From a checkpoint of a small mixture-of-experts model trained on Wikipedia: 3 picks a token.
Below are experts of layer 2 (counted from 0) of a mixture-of-experts language model. Rows are named up (a neuron's input weights, with its number), down (a neuron's output weights, with its number) and show model dimensions 240-319. Each number is 128 + 32 x the weight over its row's rms, rounded and kept within 0 to 255.
Before each expert's rows: "comes before" lists some tokens at least twice as common just after its tokens as in all text. This comes from a sample of Wikipedia text that the model never trained on. Tokens count by the router's weight.

# expert 11
comes before: "20", " ", "19", "1", "0", "2"
up4 [157 160 110 110 125 140  91  91 135 120  64 151 109 171 179 124  85 100 141 103 100 125  89 140  59  91 130 164 146 105 191 132 113 144 163 128 112 120 119 116 129 174  79 107 134 234 133 100  96 126  96 140 158 115 118 124 196 155  99 141 151  91 133 115 184 132 135 123  69 199 117  70 134 156 154 167 137 129 126 134]
down4 [128  94 115 104 115 107 165  97 155  61 136 129  95 159  54 169 123 122 113 133 167 161 153 159 200 141 157 130  96 122  99  82 126 102 163  98 142 130 147 110 118  54 148 153 134 129 136 102 134 108 124 129 115 145 204 153  72 105 146 129 133 207 145 187  56 123 149 138 144  88 126 144 129 123 125 129  84 155 155 144]

# expert 25
comes before: " |", ".", "–", ",", " |\n", "%"
up0 [135 144 121 151 109  77  66 133  99 107  76 142 107 156 123  96 131  65  98  70 122 135 111 130 140  91 135 115  97 112  70 185 138   0 139  90 149 128 114 155 105 183 149 154 143 133 128 122  88 126  86 117  92 144 125 152 144 125 138 146 147 107  71 112 133  84 152 174 128  90 121 108 205 161 112 174 186 112  93 185]
down0 [ 94 147 134 112 137 151 144  59 131  88 196 100 189 150 125 157 136 216 164 167  81 111 136 155 147 165 159 118 181 171 125  66 113 233 133 142 110 118 137 135 199  76 125 115  79 141 149 125 188 109 205 117 112 106 112  89 119 123 109 130 122 108 166 126 129 215 123 114 160 124 157 133  37 109 106 134 108 154 150 130]

# expert 30
comes before: "-", "==", "|", "The", "===", "In"
up0 [171  87 123 108 181 158 136  87 127  99 150 107 134 149 130  65 167 133 150 122 152 158  89 181  75  98 124 112  96 200 153 116  89 154 162 126 157  90  86 100 181 169 105  66 163 110 169 132 137 168 140  93 141 141 160 201  94 104 128 160 140 177 141 166 217 130 101 137 137 115 109 125 123 156 131 137 137 106 121 170]
down0 [ 77 143 114 110 105 115 126 136 138 138  95 165 136 131 196 154  80 111 114 141 124 144 180 118 212 129 112 102 137  65  98 179 151 114  78 149 145 121 129  99  91  91 144 146 102 142  97 100  88  68  77 122  58  91 142 104 143 174 143  62  88  82 136  77  10 156 116 129 140 148 134 171 153 115 129 143  93 178 130  55]

# expert 4
comes before: "|", "-", "20", "19", "18", "0"
up4 [156 101 152 120 165 139 100 135 108 157 166 126 112 121 138 210 128 170 158  89 118 144 141 152 190  81 121 176  83 129 113 116 104 161 162 121 167 125 118 100  99 142  86 120 144 150 132  71 135  88 103  90 136 171 109 102 135 237  25 161 112 134 139  92 211 139 166 152 132  68 123 118 158 153 136 114 178 128 161 116]
down4 [104 138 134  75 124 151 199 111 127 168 157 127 205 126  99  85 195  86 112 117 171  61  96  94 132 128 136 128  92 112  71 114 135 159 110 194 140  78 118 152 132 156  76  95 139 124 128 114 114  95 164 111 147 148 165 128 131  87 137 114 148  96 151  91  81 134 120 116  96 108 167 185  70 130 133 111 140 164 143 158]

# expert 22
comes before: " the", "20", "19", "0", " be", "1"
up4 [116 144 109 137 110 166 131  84 158 151 136 120 101 123 136 162 178  99 113 164 195  43 115 106 178 108 127 106  71 156 139  65 114 179 162 136 112 100 117  88 126 119 153 128  93 173 109 138 114 170 151 142 158 159 134 161 123 178  91 159  91 159 107 105 188  95 134 125 116 113 134 156 142 165 161 129 131 172 161  98]
down4 [184 116 109 140 139 117 137 156 136  81 155 112 117 128 125 159 159 100 122 147 103  95 127 119 144 146 124 171 148 141 142 110 194 116 155  90 148 177 179 147  88 135  58  86 155 104 171 132 147  80 175  81 151 168 115 163 129 113 154 111  92 141 202 109 128 127 111  50 144 134 118  83 141 147  89 134  97 159 122 124]

# expert 28
comes before: " ", "-", " —", " \"", " Total", " Best"
up4 [211 159 172 111 156 102 155 106 105  98 156 110 105 118 142 107 152  84 175 163 137 122 142 154 165 108 113 186 120 169 139  88 156 179 104 128 110 157 150 111 115  72 108  90 119 141 108 143 171 122 177 101 115 145 105 136 124 134 167 119 110 113  58 132 145 116  52 107  92 100 106 110  85  87 126  95 148 104 132  99]
down4 [ 51 126 102 114  95 135 123 110 126 143 149 160 134 131 132 197 136 141 130  82  95 156  93 107 111 133 147 111 115 141 113 141 149 124 125 193 145 179 146 105 165 154 135 127 150 118 143 128  89 106 139 123 107 102 140 112 132 126  41 138 139 132 129 117 134 170 182 162 142  80 116 158 164 159 102 154  30 143 121 103]

# expert 12
comes before: " the", " a", " his", " its", " their", " this"
up0 [111 124 135 120 150 209 194 110 109 144 154  78 135 148  98 135 127 114  91  89  84 126 114 103 147 121 137  98  63 125 103 145 191  78  90 120 114 100 127 154 110  87 243 110 127 160 145 144 136 136 148  92 115 103 137 106 180 106  41 136 107 119 151 102 156  94 107 127  95  91 148 119 200 117  83 106 181 107  76  59]
down0 [125 106 112  93 102  77  72 137 157 112  97 151 184 116 165  89 115 102 173 119 116 191 143 162  71 110 106 153 119 111  80 114 119 180 166  91 127 123 120 132 157 172  86 159  94 125 150 133 107  79 153 115  81 161 161 132 120 137 195 124 176 151 107 133 108 162 145 112 129 166 102 178  88 171 156  83  67 144 190 194]

# expert 27
comes before: ",", ".", " that", " in", "–", " to"
up0 [129 127 137 141 148 142 216 104 111 131 164 244 161 116 104 210 135 135 144 144 107 116 100 133  96 157 113 104 121 133 108 124 216 124 145 120 136 109  97 121  43 139 162  82 150 146 175 128 135 174 184 125 158 116 180 173 113 107 150 127  93 147 185 184 102 125  96 116  93  75 130 178 135 102 179 149 111 149 159 134]
down0 [168 121  67  91 130 128  67 161 108 133 115  57  81 159 134  82 114 144 120 126 137 127 151 121 150  87 132 130 153 122 165 125  56 146 146 142 100 109 126 103 209 116 100 154 136  76  96 117 130  80 124 110 104 124 145  70 112 149  85 154 173 131  70 134 122 133 186 115 171 185 172  84 105 132  71 100 167 161  93  85]

# expert 6
comes before: " to", " in", " by", " of", " on", " a"
up0 [153 126 144 143 162 144 115 116  98 139  78 151 109 127 116  83 168 120 136 134  76 112  94 124 134 131 121  45 112 172 110 139 183 192  72  98  72 121 115 134  98 172 157 159  80 107 208 102 161 103 112 164 126 123 134  44 102 142  86  84 143 130 161 131 130 122 112 104 109 141 128 163 157 149 221 161 126 183 149 106]
down0 [131 137 159 100  78 123 129 131 156 114 140 143  83 153 163 161 114 142 130 122 163 170 139 132 138 125 125 205 117 105 128 116 106  80 195 148 168 134 111 134 150  79  77  95 164 147  79 137 100 178 151  73 102 141 138 201 148 110 199 154 117 144  56 145 136 121 128 142 150 110 152  75  60 149  47  58 162  72  90 141]

# expert 16
comes before: ",", " of", "\n", " (", " and", "."
up0 [255  98 177 152 167 119 143  92 116 139 154  90 142 104 105 135 183  75 134 148 174  92 165 124 102 109 151 100  87 121 173 144 137 118 135 136 145 105  77 178 107 150 100 125 126 144 156 118 102 145 114  95 121 162 118 155 132 184 154 103  97  76  34 136  67 121 165 108  92 104 154 156 160 143 112 142 100 168 123 172]
down0 [  0 186 108 123 101 115  99 152  96 131 111 159  98 163 139 105  81 213  93 124 102 156  69 140 120 139 108 164 136 123  96 103 120 127 130 118  87 142 169  83 169 114 148 137 143  98  93 148 164 116 122 154 150 101 128 131 134  64  68 165 156 180 207  92 200 174  92 118 136 163 105 134  90  95 102 116 130  60 110 120]

# expert 23
comes before: " ", " The", " and", " He", " In", " It"
up0 [131 105 105 127 195 175 179 130 206  95 112 139 176 124 133 108 144 125 141 138 178 113 173 138 122 136 128 177  88 117 150 113 140 141 106 156 131  96  98 153 160  42  96 129 127 123 107 168  96 155 143 103  96 123 109 216 132  94 128  56  94 167  22 132 162  99 105 106 108 117 115 143 133 149 131  51 120 109 133 154]
down0 [136 133 130 157 123  83  63 140 101 172 103 151  93 125 126 183 138 127  93  87 112 114  97 149 165 113 137 165 143  97 111 151 156  90 108 114  87 175  84 109 113 198 129 156 102 162 105 103 128 124 125 133 189 126 128  79 139 151 114 170 150  82 196 112 131 123 153 148  95 165 147 108  80 144 150 240 129 163 154 107]